From a checkpoint of a small mixture-of-experts model trained on Wikipedia.
Size: width 448, vocabulary 8192.
Training: a variant of SOAP for the experts, 532M tokens, 4062 steps.
Below are experts of layer 4 (counted from 0) of a mixture-of-experts language model. Rows are named router (the router's row for the expert), up (a neuron's input weights, with its number) and show model dimensions 0-55. Each number is 500 + 25 x the weight over its row's rms, rounded and kept within 0 to 999. Numbers have three digits each.
After each expert's rows: a language model's description of what the expert responds to. This comes from a sample of Wikipedia text that the model never trained on.

# expert 6
router:498471500462490508514466516490493502460530503461503451477473486449493482489480487537498515526501478497444502467487498486493476501519457543504542484528507533478494528517
up0:503465512487500482504487495514481489493507452518538509485512504506511490563521558494492527485508528480473498515524473467534501490499481504517482455453519508465554481494
up1:463538492469526459506476509534396477463518514481499469533508505475531487469542511441498472484540522507521539481514486530517477516529465471501474539490508520466530483510
up2:480515509524453516443468511493501504482493467518465471462468473464458496541503507508490527542493463499512513514459472478513475508505512498494514496537510536532545479521
up3:506512517528510531498495511523495496495510492490449493504510546474570540498473501515509497489515483511516490496546503488491504558485487502531471447510497529487488485524
up4:468490515494541451502476446512500520517455477528485546468509477465484484464477507481496529465489506497498468539474519486520482489479483510507518442527545482494512564534
up5:447446476484493499488491533500517513501511495498481483516531517505506534546492476479521534509530492504498481499526508474521497454479472527506491519498509519469494530492
up6:510501491476495523514548481502558478462480552453508529499545481524472524514536508486514524487491520539503492500524482492543484477469511486481508508497501521518481533527
up7:478485487531489479448475486480518457499481490460495487481527536482494481513500484502456523516492440482499476511499469483495537526447488495507481481521529509515478481537
up8:499491520475528502500526488518524495435452496495502505499476471480482495429478491470500552508502506544512469491440530420500479482530503460509533514491471514500530523511
up9:461472496506520518460481475455469492472457499504524525513509478476510507485497478540501487530498503477501498471553493485494490486507509489480471497501489583455524552482
up10:496501526460474537502495470507473496457473446481543528451483526495451517487511512469553466514442499542477486486518558474497503482475486456498480513486498518498484496530
up11:540509521532502505478486514515490537467473512498491460458541467503468520494517480523515469498493540533473515560474548529510513472504472537490510509530484473524506514438
up12:487469490494502499487525534461532497464530527448469488514487480460539482528525506518499501490501504546460520511471500474492478495489493473507538474521501509496506507488
up13:542498449466504472542479566558483491508479533465476497488476569461498473516491494561549483517465470497499486494491495495473468475470488513561470497515514519497509497511
up14:486522515522488500511482518519530490475506517490450502481491494433458519508496488492508537517500464466502455499514497483453514489511487501493490530522539500504555506545
up15:514439504475466501524484506488504494546497517465526481488472535482442475512478527505506556533533522496486471516518507479506491522500540525479492501536515489478482535497
up16:516501529494492479533540510523520459517479567548537528501518494446457495509483496484460514480522483507486438483542513506487515463501499522489505525499475479537505486485
Description: Article a/an, initial A. Articles a, an, A, no and any, plus initial capital A opening acronyms in parentheses, such as (A)IGA, (A)DH.

# expert 4
router:539459515495475515473490472493478477471538489517518483463515512497475486515482496518518507536524505473484533459468512466465478500473487510517479478546498514517452550487
up0:501484532516498477481552492492451489479478524485498497508466540512454522502505464481456546497482486508488488501536447481470449488580514547481520479488549448457489524526
up1:520449557524440492503578535502515472506573521494488446514522529510504442521521549521520505510495534497471477527472501549484542502481504540469532544506495527494487478524
up2:483533482525473495496540513554499483490541567507498509494466529527470504508477526489537431509502442495462487494517533460464452506533511510464504548528508525501484534501
up3:513473512449518498484527429526469515466521520496523528486540512507537512574529483489523505518511499514496447497484512500535472524482510519489444535535455477527526516505
up4:542436503510515537545448507476502458492502523524475499484516514495478486540476510481513499496492447534553527527484483459488500496499499511492535470515418534492479506488
up5:531478514484459527518541514510515496518497499517489438517493477461494530526510482530528506496483506491478516523492530475514487532540466548456502516510447548547495556512
up6:493520467529469488501490522509517484506502496492523501527499458524528510515496501473526499464539541520434479544470504512522487480502525521495502517511462480495494524484
up7:512554520505449507489514505500465484485522450464493466456480482505513566532488439491513514544505463506479507460463481498487482540500492488498530501496496545477531449462
up8:547501488482504497522514504526518508489483508523482545509528501497456489486467521523549468471495487499503457531499490487498510524411499471492528467555593492472470478492
up9:510531476505444458475523488517510511456514523455482426474519497536523445469481477511536512470541479497523524514510473477513487443512482537519486461506440503511543511461
up10:543508511493521495463509514452474487504501489502491484464479452479532529473486469470498491439497450493511548530498500509492501488463500494527524551495502528458540524486
up11:498522490502500533482521514504533545578493495537521526510452488474490498512480482509549484518502442490547510467503471494454539537511542551487498529481556513511507503503
up12:476447456521480514432432506507487500500447470524503464546468515518500505540545481486504491519526552531502479477463521507433481539457483490505506494508517539515477519518
up13:475531498508487509527478516494492471498498426441488514516495509506483471509478475517425523499493544486481498514493508511549517500528483500460507529494517482531470501525
up14:486508476483472526451529472512490517515495503499523511508470483512544463489497482469499553481546517450514528518485520493506453510506498483539537502492478477552453447473
up15:514502534519505497499563516511458473507498586515519447478540520550522474453502502548483496481521516502460436540494504529497528469530461541503495458509525481505508501498
up16:480495518497489499450474481502426530525518480502478498515479486492473484464506480453509515526477488503520478524492546534488492458490512457466485482473471498502483489504
Description: Capital-letter codes. Capital letters inside acronyms and codes in tables and listings, such as UPN, PAN, FC, ESP, FW; also such as and as well.

# expert 3
router:514507529488509496486512508507458459484560461491517483460468509462505488504469483488503483553510485469462530505479498461483471507500477523476534505487486486501447527483
up0:489526525493518496534478494498515475480537474433506519569457498475520506431522497511525483543557494455477518479524523532507512509518478484482494472461464507474542507474
up1:492444532505503518496531470468485497489510486479469541456521523511542507495511492478488439482465485524498499523422529478499502531466541499500495507529520542507470514468
up2:506453519510486539498558490498518502521524507512479557491488479539477520463493513478501481493481501506427494542509494486510494460519509496506519473507459518487496501477
up3:495510496507471543490485554547482496497519532496494510478466513504495478437509512468529501523496502538506491537436479525429513461502518517508477504527513524478515511503
up4:488488485480495503506469514518547501519490520509477475509460488498526515515484520479507461527520478490504514508546505545483516461540522488495536479538495497536492513483
up5:505511488485443497482503499510465498529483498502527487486474468467479500446523471511493514520511549527514509527515517454497538465462517531473499527496512492503500537499
up6:439501515513473513466467494504539487501513496462496496480442512480485533545492499513502531471490485529482473505501551519502517514494519508468480522488507513484495515469
up7:517513524469498517497496508486488508457511539491486493499514466513507474473506503523549479491521474544540487504506533492557498529482499502454471455452459514483484549473
up8:513536499500503464452506485493475486456491554485481525499481506517486520504485494486451471506449505511527483514485498499519509480486481491512488491502501511488482443481
up9:500529521466445500486503532499537414496510491498507514473480501492552543508491528505524483544480514477432505542540486499515514500516486513510569479550498496457509503496
up10:515496501483467519500490510538491468445512523497496496517510517489529528482467462493490511503478516485588502524511510510500516487495549478452548491425538479492518541509
up11:506535480555531527500504551465550522534449493490494469472511484530497506478475481517509518476480520445503515488512551528510505522480516491502539528482475493501502492508
up12:517509485510475508474521490530503510527501501522539513515493496519482538498547485494489478525454465538499501484466466489492469502505478504535498473498515465553486490463
up13:486517488491521512514488473534513487521524466463497473480534522489504456503501535530486534485536462502494500509485537493475460495476554519497528496491526485486492497495
up14:482492509469481460494505528471495512470521471530498520489528470516489478516487523503474497520523522510528523497460499509507537533485506501516493468505542514502518440487
up15:533464493510517465494522510506518496460469510547467441499471530513513514462487483484544435473528504508530490494466506493512510465487504471501499503454527460474493560442
up16:499539536493500486510463514505517482446493482490475486496517457490512470497501506532524494516524510500470531529488502483488547478498492509457533471496512488512500512498
Description: Name word pieces. Inner pieces and endings of personal and place names, especially foreign ones in tables, such as To-s-cano, Za-s-ulskaya, David, Daniel.

# expert 2
router:488524479476491495513466508485469504488501468490534458468497532468528473509502503482525505506511489472465484496495493501495494508473520459494523479548529484476474543491
up0:482474467465464516492530506551455479481448522549468509507464470549515516477460459529553514515516501488526518503485546476499496530497490483532541453490521443508486545473
up1:499505505515487486477479518445512540489521524488491521498494493493498505482539525493461478522510535455508479517515494503548482480492505516466482519527536493467479504499
up2:495545485505517505505516523538477490511537475469521504477521500491507489541522486517537501449479507503503521518509461477482529474532490517558506501486517492550546528495
up3:520544475508492485492482525474530487515529503512489550503582531483510507529484501518489495467522492464460493489456498515521516470571474490453497495551440497494445480502
up4:506494496496501535524543492491489503499526473446498473536529514479484510505480500553518542531478453473492491455443488480518468498522490536482467505502474460507483489521
up5:512499515472495489499511497509482530549500471553510496473513442486495502523515481482477493520457424499492532479515516491523476542527484518482495487510519500475574471485
up6:507549494542524480495472507482521497553465500570501482508472499466468481506517471502484543538480540514493532512483521502458488488545496497497528457526543509556491500513
up7:501531521503523463511439454517496498505513496497496497509490496442501508497480487495496521464463498449513520461503518514489519470493492493486477540508474470510491486453
up8:484488486503538520494513481512453461477491497508490510546425517521500495488448530533502543541536483504495569502476504469475516497493515479503509491494498521486539544497
up9:506483463486542490533522497477502509481468493490536491458498489443452528518534502516482510485493507493538466552521525517436520489484499544500504460483471535541515517503
up10:494500472543438486476463531515506498490477463503461513507480533476487495531516448527498503503521518494487506496450529452538460509499493544534463464516454495485536474464
up11:482461505493510460493539485522491486495490491516474483538531446493518468483533483464506482516458469540485450532504531509485527530494531456527463517533506488506470496486
up12:492492473471541475516547497444511494492511493487503507500476487526495521501481515502503508499506514456530522496531493536497495467519478488491510494534508458532459441511
up13:543535518477521503537485506507471494490498479499542532498476493542484478485525449547509507456518516480501520500526469529495535476492530496492520514502530500493495525519
up14:490483476489453506490511521482498490514505485523507485488509523487525473488501470471508493505517477437535519530481506507529494470473529443476511480537509460486507509474
up15:517514491503486508501469487550513488510495535473470485465506495466518489477529499521478491508466520507492497477527526500508494465470475503538507482519536478482523518534
up16:479522527505527473511471479507561542513520545472530471467479521543475462510513513456542507517485515499468481539509486439477535483487499491493526508519481429498538512561
Description: Of and time prepositions. Mostly of after nouns (coat of arms, winds of, as of), plus for, with, by, and time words after, before, later, early.

# expert 5
router:475484503495477460480493513501495524470545466476490467491445502463524534478527477498481484509512489499479531466468471464478480532436427547524503480528480487463474500527
up0:512461478533530482471505556598490492534473505487500474512498474482472516493534486476480510479541529480503498512499479508493522493479537486513514489499480529468510517501
up1:473548483488523506510494541508504483456506475556473542524485483470459501533504498476485492497497528480476485504534488519504520548508463516493480507530490517475498484495
up2:516504469569523449512461474513536533513515516500492525467513505517511484484512491487501479490497521492476523513478476477501503518516527493535555514538503516526505475516
up3:469467493500498480477472487476570532508526482485513479461448509496492472538479494493503551500539512479525548519481507505539503486483513515498514468493513500509503474516
up4:513535503507495487483476519499493480499494496502500484510509490538521489535501497523514468437477508558509475483523536492512494487532487473431510478511449515531506501480
up5:514464462522499528470457524483495531487485472497502475508500467539468462489465504491507509522535500489532450479519481492469523500506529486462500509535520464476467538494
up6:525533494440491508479500503505489497495452510537496514511466502477522499452495495484505509522481487499461518500512509467515500500488507480498470543457501523511492523469
up7:549474525534487441467466526471504495464516537503520457494471487507513527517519486462496441485522479552467504491476473513545484484520486519536526502549473517477484487477
up8:510533493484481492453512527508476545532502524503531525448533500473536476521525497451484493549588534511492511542471518514526463496475520472510539477497495526482505493480
up9:504569480473481457510458528476513460519498466509537473530486480468487457514444518491503468491497479514494534493446497482521498467505471525539487494481478515488501518538
up10:522491471509447506477503499488498491472519472513459478491489482479507512455463496508524543527596476543506525485480446483481475469546475530507534523548452509475483552475
up11:517469483411457542497499506520540521472478499492504514495466504446460523500482490504491519471490514468535553504526491544525507498469478544551496502505516507532499433442
up12:503512486410478503495512430496510505459510512482488493525532509512526514499485500514507496470495531514508534441551495467542517521490504524479483532473532452462519545493
up13:496544515463524534510523536443527519527535485488531503473492478460514516450487519529513485536479509496501494507471502500493496486472447478524490507495494511489529474526
up14:486493500508533525514510496476486489502474531535514483448506491477494510506501525505508519506431500532479420455485482468478498494505542516513512498489513530537513508496
up15:488517487491500530465491508508470508512515474507461515464521532458528504520508476442524501482492459487513502549512532474474502535438467532497472513500494486487527491536
up16:533516501507507544484517480475461482491511508520513484484468516478507531480514464485458494528518525519510482472485498541483457511474458506476525496503518493520524478542
Description: Suffixes and label colons. Word-final suffixes like -ly, -ity, -ation, -ness, -s, and the colon after infobox labels like Genres: or Type:.

# expert 7
router:492483479453497484498472489520463501463519493485509467478487499481478522501496474529538521513524470445470506494498493521478497508446457488476498516511511534519476519474
up0:486506488507499454536540475466488481499528501476491513521509512495503495521498484498505500551525478479466490563501476478498473507510504491494470487500506460568479482485
up1:481503466499468502497494512514498496510546516455486516473533516513466486470485490510486507565486505492512508503480519556508516515496501491552512494536474516465539500494
up2:582499505507515512469506526530481492510489500480479527521471548519520511522512513501482473522506468480486482472537497520515517563490501504522475459524496506530450502535
up3:542521500503476503506508498508480525481465540556524468492479469537500474470547470525462488463449444476448493473509485529493467502472521526506502484519480489476539474500
up4:495525512450468500500483521529511525509522502503489543485512493509536507460499489484479457528496491478514496493529507538521478485481496460499490510524516519495512490471
up5:499489515522485481507518527513491541532532528476499521499517503510476497451473546564535478515523489468484463527493525477519499493489515472501490506525448526521547473460
up6:517522519486469517498475555471423493525479498503498516509529490506521514542511481533511502499517515513529532523518493479487512488483476518484516508516481485519473480485
up7:500437492498524504530505494522499512536519517433516472495497515505527488501509492474514516461541504462471520521515505491535507515511509495477505444536447505528502491476
up8:537501480494498468472516517502549478501536517493507460516449515453498502495511493512470520512506503521462539475479500493501531493496508528523501476452487507473503511499
up9:469544502470476513508491466499492497486527490536490516450508537505468551475555514483466489491544512497550476500530503504497505482465527495506525494450527527514504504436
up10:496490502562493489456515488524442468499483469538526490496487549492510472543487530523495549520479552485472507515491562506485536503466453495510533473491537535486500508475
up11:534510482463524524539553504488517519510518531489517532487487461515512535480525498453511539502503529515496517479479484518465488498467511533474455475472488535508478477487
up12:561468499517521493472488503533497485456477527495522525478493518489505538505462502498487472493491510520512522529495519537520490528448523474483485538480525472484511516532
up13:499469491490521505510523503527481453477485518511489493493509485523449556514509529507509506484545505489485500534534475507464469533469463491454508479499530531531445520545
up14:511458541492524479514504512503477430510507506504482469491475527472498474508570475507539533495532526489500519527512495495562449518467472499485466528496525538489537492559
up15:504496528505484529483492500519484464490461519530517512489558504483506508502521467472506511498505470492470488516475530458487472491560484502515490511518511505485526520492
up16:501548539484529466522539505448502527469446518505497489462531510491524508536509458484547501493513464497503497507468502537529535507461469499491516478544485458521538517491
Description: Conjunctions and relatives. Connectives and, or, &, which, who, and to, especially born on a date to parents; also initial capitals K, P, S in names.